From a checkpoint of a small mixture-of-experts model trained on Wikipedia.
Experts: 16 experts in each of 13 layers, 96 GeGLU neurons an expert.
Below are experts of layer 6 (counted from 0) of a mixture-of-experts language model. Rows are named router (the router's row for the expert), gate (a neuron's input weights, with its number), up (a neuron's input weights, with its number) and show model dimensions 0-255. Each number is 200 + 20 x the weight over its row's rms, rounded and kept within 0 to 999.
After each expert's rows: "mostly gets" lists some tokens that are sent to it at least half of the time. This comes from a sample of Wikipedia text that the model never trained on.

# expert 15
router,205,252,239,227,226,144,175,176,184,167,180,211,178,207,240,196,193,214,212,190,205,209,199,218,189,220,207,204,206,175,170,211,207,193,208,181,201,188,145,207,242,217,183,202,212,159,186,205,231,216,201,195,191,197,179,198,171,240,188,199,195,202,176,228,200,198,189,181,210,194,181,237,191,201,200,184,182,213,219,203,156,213,213,207,197,223,225,177,224,218,244,156,189,223,214,188,187,168,213,228,162,191,203,180,205,185,196,227,180,231,167,217,214,202,205,212,226,187,193,197,216,206,176,181,215,221,211,198,204,161,220,217,209,210,154,214,165,208,180,216,201,203,204,210,225,227,204,193,197,172,216,204,207,196,191,195,165,209,175,217,186,218,178,203,246,213,173,220,203,188,188,209,199,204,207,203,223,173,190,195,233,173,205,195,167,210,204,201,215,242,171,178,175,211,205,167,187,221,204,188,201,206,226,182,187,229,248,204,188,199,173,193,210,193,212,198,172,211,172,187,194,239,192,164,186,225,170,192,195,229,214,188,198,181,214,197,212,208,201,185,217,197,214,185,223,218,220,176,205,182,230,214,223,231,193,205
gate0,191,188,193,218,210,198,211,181,226,192,185,222,202,195,240,174,235,156,209,202,168,165,195,172,196,207,184,181,235,194,182,186,206,222,201,215,217,227,194,197,223,215,199,213,197,196,214,193,227,229,160,216,238,221,187,187,195,192,184,189,203,235,208,211,199,181,200,201,168,203,185,209,203,232,150,183,166,207,216,187,172,197,203,207,180,193,155,224,194,220,197,183,207,209,219,209,196,192,209,220,196,206,208,180,189,239,197,215,208,195,189,192,231,210,161,183,215,174,152,222,184,234,217,220,203,232,194,157,225,201,160,179,231,193,162,211,169,195,179,191,222,205,199,203,190,211,161,218,212,194,205,175,211,220,233,185,233,203,188,213,223,188,211,217,185,204,168,203,185,201,197,198,200,204,217,180,224,171,214,161,197,215,187,171,153,232,172,233,197,218,156,220,200,219,215,205,244,222,200,220,204,199,197,213,227,223,209,190,200,231,204,185,206,182,206,223,231,195,204,211,202,183,201,180,215,200,195,206,212,216,204,215,192,170,208,210,195,165,236,167,223,151,200,171,200,220,211,195,233,179,232,195,210,204,217,194
up0,190,210,189,145,211,217,184,204,213,208,184,209,207,211,212,219,222,237,205,227,214,199,211,209,173,201,210,165,203,209,228,186,222,166,236,185,187,180,245,198,173,183,180,191,224,188,217,148,160,184,214,205,173,191,236,234,208,190,200,163,166,197,212,174,184,209,192,178,189,187,206,221,213,189,202,218,221,193,215,169,206,200,217,198,182,226,208,175,175,187,202,236,195,210,200,197,199,180,191,180,219,216,201,153,204,185,191,173,207,175,225,205,158,203,243,206,216,226,203,185,202,176,199,210,183,190,202,215,188,190,204,227,198,208,229,171,202,209,213,205,166,194,205,195,187,195,230,182,206,184,176,190,213,178,187,194,190,197,204,209,187,196,216,152,220,238,187,189,186,182,203,215,215,240,196,211,211,227,174,217,173,157,199,200,229,184,258,181,191,183,229,199,189,196,175,191,231,169,179,218,254,170,206,197,217,204,199,205,175,175,170,210,229,195,187,160,178,196,210,179,202,191,199,182,207,209,202,208,199,172,224,209,201,191,236,210,193,211,199,213,193,264,195,202,163,186,168,207,214,216,195,190,194,191,188,187
mostly gets: " years", " one", " this", " year", "There", "cade"

# expert 9
router,174,238,191,241,197,186,183,193,224,179,191,204,149,211,206,172,207,183,212,201,215,203,215,226,188,226,221,210,186,194,169,220,214,226,204,161,215,164,187,202,210,177,179,197,183,162,204,212,205,193,201,200,235,204,179,208,227,202,192,172,201,196,196,224,175,216,188,191,206,222,166,219,246,177,198,205,203,189,233,239,180,210,167,222,196,167,241,197,157,187,221,142,175,207,204,205,191,195,199,234,202,204,221,222,174,219,187,178,184,202,211,251,213,178,195,210,234,188,183,188,196,181,199,192,222,237,181,190,201,224,171,219,226,192,163,179,175,198,189,228,234,226,160,222,232,211,208,209,187,200,198,190,225,200,195,202,168,197,179,217,229,220,192,190,209,202,186,194,220,187,173,190,203,189,184,202,224,191,184,204,206,191,172,231,203,189,176,201,209,247,182,208,163,204,219,203,187,215,180,209,240,229,195,168,191,188,235,222,228,200,184,186,179,183,237,209,194,195,191,217,184,206,211,188,208,189,174,202,208,213,187,188,195,175,196,218,154,184,201,198,187,223,200,217,189,206,230,169,199,221,234,215,203,199,195,196
gate0,248,222,201,211,196,193,192,187,167,174,197,219,229,189,180,176,210,228,176,194,192,196,182,215,183,196,171,216,214,187,182,234,196,208,198,185,180,202,220,217,214,170,225,236,199,206,184,187,163,187,184,191,207,190,165,177,203,206,218,252,194,190,253,176,171,145,218,177,213,195,194,198,197,185,204,183,176,210,196,221,171,197,190,216,229,214,210,191,185,230,208,191,173,193,200,206,219,167,207,216,201,183,195,201,192,229,185,186,213,206,203,188,206,207,226,190,188,194,229,215,195,210,197,232,214,206,173,173,219,215,182,212,189,189,177,194,206,180,250,204,193,197,198,174,232,239,148,247,207,157,232,191,227,177,183,187,199,179,206,213,219,216,214,178,202,176,198,181,216,153,188,196,185,196,210,210,160,200,181,244,198,196,182,223,225,192,214,175,205,209,193,217,204,207,185,215,192,191,178,191,209,218,199,167,223,230,209,206,216,181,185,221,200,193,190,180,190,217,219,196,180,241,236,180,189,164,188,199,169,178,216,190,209,158,208,205,183,177,186,190,166,216,189,214,201,215,177,176,192,189,202,255,170,197,185,208
up0,205,203,193,218,169,226,188,185,245,187,204,191,206,190,201,205,192,192,183,231,184,241,191,198,214,181,223,183,179,175,199,199,199,193,185,213,185,221,183,214,174,174,186,253,170,203,187,211,197,218,221,185,208,218,204,202,221,221,204,180,192,190,225,201,251,212,211,222,169,255,221,210,193,214,186,215,206,184,221,201,207,200,193,191,184,232,192,231,201,203,198,204,205,189,211,248,180,215,186,200,209,197,195,204,202,213,202,179,200,208,214,215,208,195,239,230,223,205,190,187,193,194,165,219,214,208,215,176,171,240,209,166,180,210,214,177,208,216,191,196,195,166,204,194,203,181,171,199,224,165,246,200,224,216,196,192,215,224,192,251,226,199,155,230,198,197,173,209,238,169,228,193,211,202,187,163,176,211,219,220,198,198,178,222,184,195,197,219,233,174,220,139,189,214,198,210,171,230,178,211,221,180,176,195,191,200,189,235,179,199,211,183,175,210,211,215,173,216,199,228,169,170,208,220,177,212,199,203,193,203,159,205,148,176,179,190,188,212,222,162,184,174,209,184,222,188,191,198,200,198,216,216,206,183,174,226
mostly gets: "==", "'", " ==", " but", " ===", "\"."

# expert 1
router,186,217,206,222,202,187,207,178,224,197,215,227,157,197,207,186,217,191,186,216,187,214,199,207,218,216,243,209,198,167,153,191,210,218,215,186,224,187,134,194,219,178,141,204,185,138,200,190,219,204,217,233,205,218,163,183,191,214,170,221,218,160,198,210,192,229,179,186,187,234,195,207,240,193,208,215,193,211,235,201,178,238,209,201,212,186,244,189,186,184,196,155,217,199,223,181,223,183,198,211,231,210,202,195,155,185,199,224,202,187,200,207,201,186,202,236,214,199,192,206,199,209,187,192,220,209,205,191,187,206,176,187,216,185,169,217,155,199,183,229,188,190,170,166,217,242,186,212,219,202,167,208,212,177,217,197,196,189,225,206,206,229,177,197,225,184,194,240,219,176,160,236,210,222,216,181,230,207,189,204,206,163,202,223,208,175,184,227,178,225,207,197,164,206,224,192,183,207,188,172,215,229,197,183,188,217,227,186,188,186,195,225,201,209,186,178,213,222,187,193,182,213,194,203,184,197,172,206,207,204,213,217,227,202,223,197,194,192,204,236,205,215,201,184,206,196,228,164,211,178,209,210,201,199,199,181
gate0,214,215,183,204,225,175,201,223,164,196,198,213,203,223,175,187,195,198,167,198,186,203,200,211,172,186,198,210,217,218,209,190,195,215,204,203,212,164,151,188,188,190,197,207,191,159,211,198,227,199,199,160,197,193,191,201,181,203,212,186,213,185,169,168,206,151,190,178,186,247,201,193,209,223,191,197,189,229,214,165,211,197,211,171,199,188,210,179,224,209,216,209,184,188,218,231,220,186,206,190,218,208,184,186,199,168,226,223,198,201,146,216,239,200,176,190,188,200,175,197,215,229,201,190,227,210,196,206,178,230,168,196,214,157,198,210,198,219,215,191,204,215,183,222,217,204,185,207,189,211,205,171,166,159,190,194,188,213,179,218,143,203,203,214,190,187,194,203,211,202,192,218,231,205,213,209,196,209,207,193,230,247,209,202,243,204,193,223,192,227,203,191,201,233,216,229,195,191,197,227,185,238,199,154,188,195,211,192,189,199,201,128,233,248,250,195,230,203,206,219,196,210,199,177,218,187,162,225,183,174,208,201,191,188,202,251,185,205,212,188,206,194,202,208,169,182,206,174,183,228,200,220,200,193,232,226
up0,214,180,174,194,168,210,194,211,217,223,245,185,194,188,190,203,192,197,219,208,195,199,182,191,193,172,203,201,228,178,181,182,214,222,191,197,191,182,182,163,217,211,187,199,192,204,221,171,204,196,155,201,198,219,157,221,164,230,162,197,203,184,213,175,217,219,211,180,193,181,209,198,225,204,198,174,225,232,242,206,208,175,177,210,203,193,185,206,169,178,197,197,216,202,202,181,250,200,169,194,194,208,175,188,226,198,190,216,196,182,172,207,212,197,161,218,202,190,209,229,195,225,196,207,209,186,214,178,160,200,198,187,215,229,198,185,223,177,200,137,198,200,206,201,180,222,183,219,232,197,195,181,171,191,224,244,190,208,199,194,220,244,217,194,189,184,185,177,187,198,203,230,210,249,201,192,194,226,191,200,207,204,252,245,200,197,181,207,199,214,210,195,182,243,222,232,226,202,181,207,199,250,201,208,176,189,195,180,157,219,230,214,229,182,213,216,213,154,212,198,170,188,190,198,227,233,197,237,212,173,190,204,200,225,161,207,196,206,194,219,248,179,216,204,209,191,193,215,195,197,212,198,215,190,228,209
mostly gets: " in", " to", " as", " was", " on", " is"

# expert 6
router,189,209,187,209,226,210,201,215,209,216,203,208,192,184,205,158,173,222,188,184,213,189,195,178,227,205,190,194,256,185,176,202,216,220,199,202,203,165,202,217,209,204,190,214,205,170,183,214,210,219,220,206,165,203,179,178,198,235,164,217,193,188,204,212,193,197,186,157,186,164,174,219,197,208,213,194,212,202,220,190,157,219,171,224,212,211,226,194,176,231,206,193,179,215,211,167,207,185,199,219,191,166,193,213,199,184,238,209,194,198,185,210,216,204,187,233,245,168,203,239,225,193,167,190,239,166,178,168,218,169,171,214,195,197,172,220,185,192,205,207,245,239,182,178,231,192,200,197,206,194,233,240,195,207,216,196,205,216,189,235,227,213,171,181,226,226,175,213,211,194,168,240,183,216,222,197,217,203,198,200,218,180,167,199,184,183,193,204,204,252,184,212,165,203,173,220,185,207,181,196,207,226,191,188,205,198,234,196,192,194,197,205,207,195,227,181,195,162,196,202,191,238,209,175,220,233,164,217,200,204,192,179,207,199,232,178,215,183,167,208,232,199,215,236,210,207,220,176,178,206,221,220,211,207,194,173
gate0,235,213,226,216,194,205,201,211,201,162,214,192,236,206,183,195,237,181,182,197,196,192,206,211,232,202,188,165,180,228,185,175,183,182,215,216,210,243,183,170,192,205,155,201,191,216,197,185,203,193,197,203,211,191,185,208,208,199,216,242,198,205,242,219,190,191,188,191,162,215,166,189,184,201,171,191,203,189,220,227,194,217,198,233,222,186,197,211,194,189,222,222,204,215,191,216,213,207,196,206,186,170,225,179,193,211,200,222,223,228,201,190,206,230,194,207,220,220,222,219,191,239,206,202,198,219,248,179,193,185,202,199,168,198,188,218,177,173,207,183,223,225,190,156,212,192,202,211,221,233,189,229,241,187,167,186,233,178,187,214,217,234,202,170,204,221,202,144,208,211,166,201,213,231,240,193,214,177,213,216,181,204,225,191,171,213,200,192,185,189,212,197,181,176,228,207,194,201,205,184,199,182,163,149,235,199,228,242,201,202,158,183,193,194,193,167,215,207,212,225,191,240,221,178,182,224,210,161,212,222,188,216,183,231,205,200,192,196,166,203,212,213,219,190,187,215,205,175,183,210,236,190,177,213,180,181
up0,217,216,205,201,224,178,232,204,201,191,151,201,191,205,225,232,213,196,178,185,231,197,135,153,176,190,188,213,186,199,210,212,168,182,217,214,189,195,186,205,190,202,198,195,204,189,218,193,180,234,215,180,202,188,203,216,199,206,201,198,226,185,207,221,181,160,186,151,196,191,210,229,198,200,201,213,206,175,184,200,210,173,213,204,174,201,128,151,192,205,229,220,202,202,188,183,175,182,191,192,186,226,177,181,174,207,232,220,254,192,192,156,198,206,218,191,178,180,203,206,200,208,222,227,198,195,215,205,197,215,194,206,226,157,209,193,205,205,226,193,179,216,211,211,177,195,185,193,214,177,172,159,228,236,180,185,217,230,222,223,203,205,209,189,231,219,194,216,210,214,201,181,203,200,189,174,212,199,232,197,220,195,174,191,208,190,207,195,203,191,203,199,226,216,187,149,219,208,220,212,235,201,206,181,199,189,185,176,194,205,195,186,179,222,205,181,207,218,181,199,188,196,197,224,166,211,211,250,222,170,233,209,195,189,174,175,178,171,174,156,209,197,192,186,210,178,191,224,206,173,190,223,206,159,245,197
mostly gets: "s", "ers", " dis", " their", "es", "les"

# expert 4
router,210,221,233,207,221,203,221,207,209,164,183,203,182,188,194,154,229,200,157,200,198,177,211,196,209,242,236,186,211,172,200,204,220,204,229,177,242,186,179,242,218,190,205,184,185,178,191,233,213,215,230,182,201,170,206,179,211,206,203,223,212,199,204,206,196,213,181,188,178,186,196,194,224,202,208,199,180,194,181,222,168,212,212,221,201,207,208,200,201,220,223,185,216,234,203,172,206,174,212,226,189,212,241,195,190,172,197,209,185,195,199,207,222,216,162,177,207,170,205,211,203,213,184,197,216,208,193,204,220,207,199,266,218,192,164,226,197,217,187,229,215,194,224,233,208,224,210,203,215,217,261,218,181,170,174,170,173,220,196,213,184,186,190,184,195,214,175,231,207,178,185,192,192,183,214,201,198,188,181,193,217,201,178,224,170,187,177,243,200,205,172,201,186,185,171,170,202,200,162,190,216,183,192,166,194,218,230,182,196,201,186,176,194,209,205,195,192,207,210,194,178,231,240,180,188,160,139,181,212,212,198,197,193,194,215,186,214,196,186,170,210,213,199,199,202,200,224,149,227,208,231,187,174,231,208,186
gate0,221,202,206,184,226,196,203,205,189,219,206,200,152,191,223,206,200,194,192,230,205,190,176,196,197,219,203,208,206,218,184,238,208,227,220,217,191,202,229,207,173,192,210,218,216,183,163,249,207,221,200,195,191,191,203,195,199,175,199,207,241,189,196,213,189,168,221,186,198,216,230,208,241,215,207,178,239,168,195,204,201,215,191,189,222,200,187,182,214,210,195,229,199,169,175,202,213,152,202,258,226,191,217,200,173,209,196,177,240,192,228,223,252,219,156,203,209,133,189,205,184,207,210,223,188,168,197,211,189,210,219,208,179,195,187,230,204,195,217,211,210,171,198,205,222,178,178,184,189,175,233,209,212,232,208,209,225,195,207,232,178,200,194,197,178,223,218,192,211,244,219,206,227,192,192,220,164,172,164,172,199,196,182,195,190,234,198,164,178,194,189,205,177,185,150,193,192,197,206,197,206,205,195,187,203,215,191,204,213,202,232,207,170,177,196,213,177,178,247,201,181,215,215,205,204,193,168,234,181,212,172,187,178,178,236,228,191,189,197,174,193,213,204,171,192,180,197,191,194,184,220,197,197,164,187,220
up0,221,200,217,191,217,231,220,244,211,182,212,183,200,207,211,199,168,205,161,204,221,208,215,188,219,204,178,210,202,199,203,188,231,212,202,196,207,231,175,162,213,200,212,167,197,215,199,186,225,189,170,177,182,192,178,240,191,191,198,227,235,210,226,175,202,189,214,212,173,196,209,214,179,230,218,200,191,198,201,219,211,209,173,202,178,225,190,201,198,192,189,175,229,215,187,163,223,190,180,217,227,189,231,223,224,239,205,203,196,225,238,204,215,184,208,177,143,173,204,184,227,196,186,202,212,222,230,191,203,217,175,192,203,196,209,200,179,239,204,189,187,208,166,215,218,207,170,212,217,222,220,234,178,185,185,204,211,216,207,189,198,212,223,210,201,200,223,171,200,243,176,167,206,217,240,159,203,192,196,180,252,184,194,194,163,228,196,220,212,202,222,259,182,212,207,206,191,207,179,210,257,189,217,197,212,199,221,189,152,212,197,173,202,191,216,162,238,198,193,187,228,228,219,204,191,211,170,216,199,222,180,182,168,202,187,204,208,194,189,182,182,204,225,161,173,197,200,168,204,194,220,196,203,176,202,199
mostly gets: " he", " He", " John", " Me", " she", " She"

# expert 0
router,177,233,204,241,207,193,195,178,216,188,233,201,148,220,182,183,185,195,203,215,207,173,224,194,207,201,168,180,200,214,168,185,214,184,209,171,228,210,171,187,195,171,152,212,208,168,184,215,222,236,186,192,211,178,174,167,183,197,186,186,217,200,168,249,179,197,211,167,201,202,204,229,196,199,161,188,192,184,222,234,166,197,229,219,223,186,194,182,215,188,236,163,188,197,207,169,209,187,236,211,181,216,208,171,207,180,185,190,178,211,186,218,176,199,183,166,213,200,215,220,237,205,196,184,218,204,183,195,206,212,209,212,211,225,176,225,142,209,199,233,222,178,179,232,232,205,208,189,199,196,243,196,219,186,169,197,210,230,181,205,190,224,195,180,212,207,179,226,230,199,191,222,195,214,214,218,238,201,198,190,204,218,191,197,197,188,210,243,222,221,215,197,164,209,190,177,199,215,233,213,198,179,178,198,150,206,221,194,226,177,223,177,192,223,229,204,190,198,200,177,173,200,199,190,175,202,173,186,199,200,211,173,204,199,207,186,185,201,176,188,203,211,240,222,192,231,217,187,214,202,230,197,201,194,191,165
gate0,200,163,208,206,206,187,194,208,176,208,213,210,198,203,189,198,205,198,197,204,200,222,181,228,206,190,209,214,225,184,208,216,188,230,208,210,216,199,188,156,183,217,190,191,173,218,196,195,188,218,249,175,179,226,201,178,172,214,222,195,209,186,196,243,173,194,195,191,185,210,217,184,199,186,199,214,191,200,203,198,198,211,238,211,201,227,195,160,225,222,226,231,193,186,208,195,239,179,245,172,182,203,209,225,188,232,205,234,179,245,186,195,200,216,200,217,196,191,209,205,235,182,189,205,179,179,211,183,194,203,197,211,238,170,215,176,215,248,209,197,192,204,193,202,235,216,167,238,197,182,219,184,187,206,172,195,199,197,176,226,198,243,197,187,199,228,162,193,204,210,214,258,201,226,175,197,200,209,241,186,257,162,223,226,178,161,179,202,197,199,209,230,205,188,202,201,177,198,200,203,210,229,202,149,182,208,222,242,201,192,171,210,199,200,211,200,210,244,216,169,217,193,231,179,192,171,202,197,183,195,258,186,193,198,209,194,186,193,215,176,216,185,192,196,211,242,184,200,239,189,216,208,188,215,217,197
up0,200,193,225,161,188,182,194,171,195,193,171,186,237,194,201,197,199,192,180,177,160,176,189,209,182,224,227,219,181,169,226,170,214,202,238,200,185,182,180,222,220,187,211,210,194,191,185,205,189,209,183,210,212,204,215,200,213,233,195,184,211,231,223,195,227,177,169,214,215,216,197,195,192,198,234,208,202,222,194,204,169,233,218,202,191,213,232,236,201,199,198,227,252,224,208,174,161,182,217,210,192,198,217,173,200,236,208,180,199,223,205,230,211,206,201,188,196,189,217,229,212,209,200,167,208,200,200,180,178,208,228,174,197,198,194,198,220,214,216,191,216,197,190,192,209,165,224,193,168,179,205,222,190,198,208,192,240,222,212,199,198,197,189,173,210,215,194,190,194,209,193,159,188,175,204,171,202,210,160,210,219,197,208,182,208,215,207,201,185,202,196,198,226,226,190,174,162,202,216,185,193,211,181,198,246,200,205,223,191,188,171,177,199,209,141,159,208,200,237,180,206,246,188,194,219,123,226,230,218,195,238,240,228,203,206,193,190,219,220,239,194,215,182,230,214,192,216,177,214,218,209,203,172,229,208,218
mostly gets: ",", " and", " that", " which", " or", " who"

# expert 7
router,196,230,221,240,213,177,194,186,190,183,184,179,200,190,225,179,216,203,207,182,213,171,211,229,202,251,185,191,193,206,164,213,225,189,245,197,209,177,198,200,196,204,171,195,201,151,208,208,175,195,204,200,216,195,215,176,195,210,168,199,213,204,190,201,202,204,228,200,204,183,192,203,194,163,219,209,198,194,211,208,159,210,209,204,211,169,189,207,209,197,193,159,178,225,245,221,225,170,213,214,187,182,216,220,129,189,201,210,215,236,192,188,242,226,166,178,198,168,206,184,207,219,188,199,214,202,182,176,226,216,189,255,216,198,179,190,191,200,226,244,238,205,167,225,220,194,175,167,175,190,191,234,207,179,231,144,195,209,219,218,205,210,193,162,194,200,200,204,203,185,172,210,205,175,196,178,221,193,191,201,209,179,174,213,185,175,196,200,200,222,203,202,170,191,181,220,153,240,186,224,178,223,212,190,197,214,216,208,193,226,174,218,187,210,226,198,208,192,216,194,182,202,192,199,192,208,175,210,221,226,212,203,210,191,209,194,194,220,210,177,175,214,214,252,215,171,213,179,196,187,215,228,209,196,203,164
gate0,225,199,208,206,218,204,184,195,231,181,237,200,198,174,266,202,170,196,172,192,200,227,199,221,227,246,192,174,200,225,205,205,200,202,196,215,204,184,183,183,192,206,217,188,195,179,188,182,189,192,226,204,201,141,174,176,170,211,221,198,208,179,191,208,193,259,175,170,194,207,175,154,221,223,211,200,189,192,191,215,196,168,178,188,212,196,176,187,234,210,184,223,219,192,185,188,221,208,224,196,201,177,165,214,210,209,204,200,180,226,194,209,226,196,193,179,213,206,228,201,231,205,210,165,204,172,181,203,195,166,180,239,232,194,184,210,186,170,200,216,191,208,171,177,194,213,172,188,203,230,193,224,195,182,228,184,196,195,245,185,167,188,213,187,178,212,191,191,189,195,191,199,183,183,192,172,211,191,204,205,213,173,191,197,216,195,235,168,161,198,186,218,174,177,246,216,206,196,203,180,208,205,199,182,192,177,193,245,191,209,188,186,176,216,223,215,212,170,183,178,169,219,194,186,156,213,194,204,238,237,211,209,208,195,205,202,175,214,176,193,205,171,246,211,196,184,240,207,230,221,205,173,182,194,201,190
up0,211,213,230,181,204,201,218,168,197,182,217,197,207,218,200,188,194,202,157,213,214,148,231,211,216,209,206,188,203,207,213,204,226,188,207,219,155,261,213,196,218,195,179,220,199,187,190,216,175,195,181,207,213,180,185,217,194,191,225,216,197,198,208,235,201,193,182,164,192,219,151,202,215,230,196,160,200,180,201,186,175,194,179,254,195,207,204,170,184,187,189,199,198,205,176,178,193,231,203,165,197,175,199,173,175,217,173,208,201,204,202,199,204,208,205,183,216,184,183,222,172,173,224,212,184,190,203,176,172,216,196,200,178,205,189,192,213,166,178,221,191,216,230,203,194,151,192,186,230,204,191,176,182,166,219,205,216,195,214,200,229,164,212,183,236,199,189,190,188,209,178,189,201,178,197,185,216,204,173,237,204,165,165,193,210,209,163,236,221,192,208,186,190,210,148,180,190,191,200,183,165,151,201,164,203,188,208,213,187,200,159,210,209,203,193,185,197,183,203,210,206,231,186,194,225,189,224,206,192,179,237,217,241,174,228,219,208,202,173,212,187,234,199,186,179,177,214,191,227,197,218,219,203,186,185,240
mostly gets: " for", " \"", " of", " de", " at", " all"

# expert 3
router,211,202,208,213,188,195,202,195,223,199,205,178,198,202,187,128,222,204,203,212,196,186,216,211,233,200,236,212,233,206,179,168,200,207,212,199,208,176,145,218,215,181,187,222,207,197,176,198,215,207,208,189,182,225,180,170,200,249,177,191,193,236,204,218,208,196,205,163,188,196,195,198,210,183,229,196,194,208,226,208,187,240,207,214,212,199,195,216,199,213,244,187,226,222,235,209,199,185,230,228,210,199,225,209,186,204,193,206,161,232,188,183,222,210,198,208,253,206,220,188,229,196,183,197,204,238,182,212,191,169,184,197,209,206,173,199,180,187,209,220,211,212,180,200,174,195,202,216,189,188,207,195,195,180,179,167,145,209,208,237,190,235,163,179,225,193,180,245,211,161,194,223,193,225,211,203,206,214,200,215,201,212,192,237,214,209,196,213,209,214,192,214,171,198,183,193,165,196,190,201,229,209,176,177,211,212,256,207,194,219,171,209,172,205,235,182,195,186,194,186,200,223,184,176,194,209,166,221,206,211,245,165,203,179,197,188,215,208,209,200,213,213,189,212,220,205,236,150,216,199,230,196,223,230,180,212
gate0,215,192,216,240,181,169,215,191,188,213,221,176,197,213,184,198,202,229,212,199,180,252,202,198,179,215,197,178,196,212,180,185,181,178,168,203,212,173,182,207,226,217,189,166,194,210,224,167,219,199,182,234,167,209,194,211,215,185,202,181,186,184,199,216,161,213,203,201,213,202,205,170,186,179,150,207,176,225,228,204,170,205,197,154,168,205,221,194,205,202,229,185,189,219,205,211,203,201,223,230,213,192,215,185,252,198,185,262,201,180,222,231,191,209,166,213,232,195,207,159,218,182,175,217,217,182,196,175,187,203,196,172,198,202,203,206,198,173,204,190,207,199,183,190,193,240,218,230,200,184,188,175,182,209,228,194,195,215,197,214,215,204,142,202,212,186,224,191,220,163,218,199,197,185,197,221,191,206,179,191,200,178,218,195,196,194,229,227,205,226,213,219,188,181,210,210,193,176,206,216,180,152,189,171,185,187,226,198,198,189,213,203,216,215,212,187,200,212,243,196,197,191,217,214,208,199,193,232,194,191,186,160,146,206,204,204,206,186,206,176,169,186,208,185,164,204,207,186,136,174,186,176,197,187,237,188
up0,222,215,195,207,190,163,223,161,208,186,204,216,199,201,213,191,234,178,167,222,189,189,221,223,183,197,205,208,204,201,189,191,229,173,210,203,176,207,190,154,211,241,192,183,212,179,206,222,267,188,217,210,175,193,195,213,168,200,207,205,195,192,180,203,164,220,221,191,210,177,193,170,216,214,172,184,159,207,185,193,214,172,183,204,196,184,205,187,191,223,186,224,204,191,222,226,203,202,232,185,232,218,173,210,173,204,217,223,242,180,205,203,206,210,187,195,223,200,196,241,210,202,231,209,210,195,241,177,215,184,186,215,190,190,200,244,214,196,175,180,191,197,200,189,186,213,189,213,191,188,207,180,229,207,212,228,152,195,181,180,180,158,169,206,222,207,210,210,205,202,225,200,240,189,192,217,230,227,209,191,193,178,166,190,199,172,214,215,173,214,196,190,224,201,145,186,214,202,214,166,193,202,219,187,213,173,211,171,219,223,184,187,230,189,202,244,236,219,227,207,182,229,182,239,206,210,213,217,218,210,224,228,185,235,206,202,185,181,147,178,168,210,173,202,186,189,199,187,224,206,188,199,193,194,178,195
mostly gets: " States", "ley", " York", " John", " London", " England"

# expert 11
router,197,222,227,206,215,159,175,189,207,187,190,203,150,177,219,203,194,213,190,188,227,200,215,225,232,212,214,173,201,194,193,206,214,216,206,167,205,197,163,171,212,200,153,238,187,192,191,208,204,177,232,209,216,194,177,178,198,235,182,229,203,187,191,226,190,215,189,168,182,210,186,189,198,190,186,197,168,215,236,204,161,226,203,190,223,209,190,174,182,208,239,171,217,224,231,194,188,158,217,222,156,193,216,190,194,192,194,219,213,226,171,226,206,221,204,208,227,173,196,201,232,206,177,188,201,193,184,178,172,195,169,233,209,183,156,189,177,233,211,234,211,213,218,212,215,215,202,199,202,187,178,209,198,166,188,203,207,235,175,222,211,207,174,170,211,192,183,225,195,205,169,210,210,221,206,221,217,185,209,197,221,199,186,189,188,198,203,213,199,234,190,229,189,248,195,183,174,215,196,218,218,223,216,179,191,236,238,191,215,204,187,209,175,226,227,199,148,211,174,188,191,211,192,174,167,192,185,213,244,186,208,178,192,171,224,223,210,203,186,216,181,213,215,218,223,204,229,176,200,182,206,215,171,218,173,213
gate0,204,190,162,199,191,219,231,206,203,212,187,166,203,209,209,175,216,192,166,202,187,214,184,186,223,174,221,187,197,219,190,193,188,192,202,225,230,181,191,232,186,218,204,234,185,171,218,205,237,206,179,192,170,202,233,174,215,186,189,209,199,193,194,205,181,231,248,195,174,205,210,206,209,215,185,199,185,212,233,208,179,193,199,189,194,190,213,204,210,210,194,196,178,195,195,204,209,221,209,210,207,210,225,200,158,172,205,212,223,224,195,183,207,206,157,193,200,184,183,216,199,195,217,188,210,195,199,208,188,230,197,191,173,197,170,217,195,207,209,177,225,167,158,154,214,221,201,197,214,239,227,224,213,194,203,177,227,216,191,196,235,181,168,203,187,211,217,168,220,193,213,194,211,227,222,176,181,177,218,170,185,167,173,215,187,214,199,208,223,186,213,238,222,226,215,207,203,219,188,203,177,164,151,217,217,196,218,137,201,203,223,206,221,211,262,164,214,195,186,237,193,194,183,229,199,180,185,227,180,193,208,172,207,250,243,165,212,207,170,199,193,205,204,188,203,195,209,164,197,201,222,193,154,202,185,224
up0,205,190,221,148,227,211,192,211,219,188,194,186,208,188,235,223,188,198,190,197,237,193,226,188,222,190,228,163,221,195,247,160,168,212,223,186,203,203,179,222,218,234,220,208,186,201,235,236,185,175,210,210,162,184,204,197,201,224,208,203,154,200,211,205,179,214,190,175,189,209,190,191,220,202,156,206,202,221,218,176,207,164,171,179,232,211,170,180,203,167,197,218,210,198,211,126,171,214,175,209,181,181,212,193,192,206,177,206,197,222,170,208,194,220,178,203,238,224,195,240,192,210,192,191,191,190,209,158,187,215,177,191,184,248,202,208,214,162,211,191,200,203,192,186,158,209,238,201,208,193,186,187,174,164,181,217,227,191,218,171,232,184,218,201,186,185,208,197,182,218,196,190,185,240,200,181,175,169,218,197,192,210,212,213,188,208,187,181,220,170,202,214,197,232,204,188,207,205,175,212,225,204,176,181,212,211,194,192,206,228,202,243,189,208,220,241,178,229,203,207,190,185,182,170,209,179,213,181,213,198,166,181,192,208,190,208,204,232,183,184,202,199,216,190,218,190,201,207,214,181,183,200,189,195,171,220
mostly gets: "il", " making", " head", " working", "0", "electric"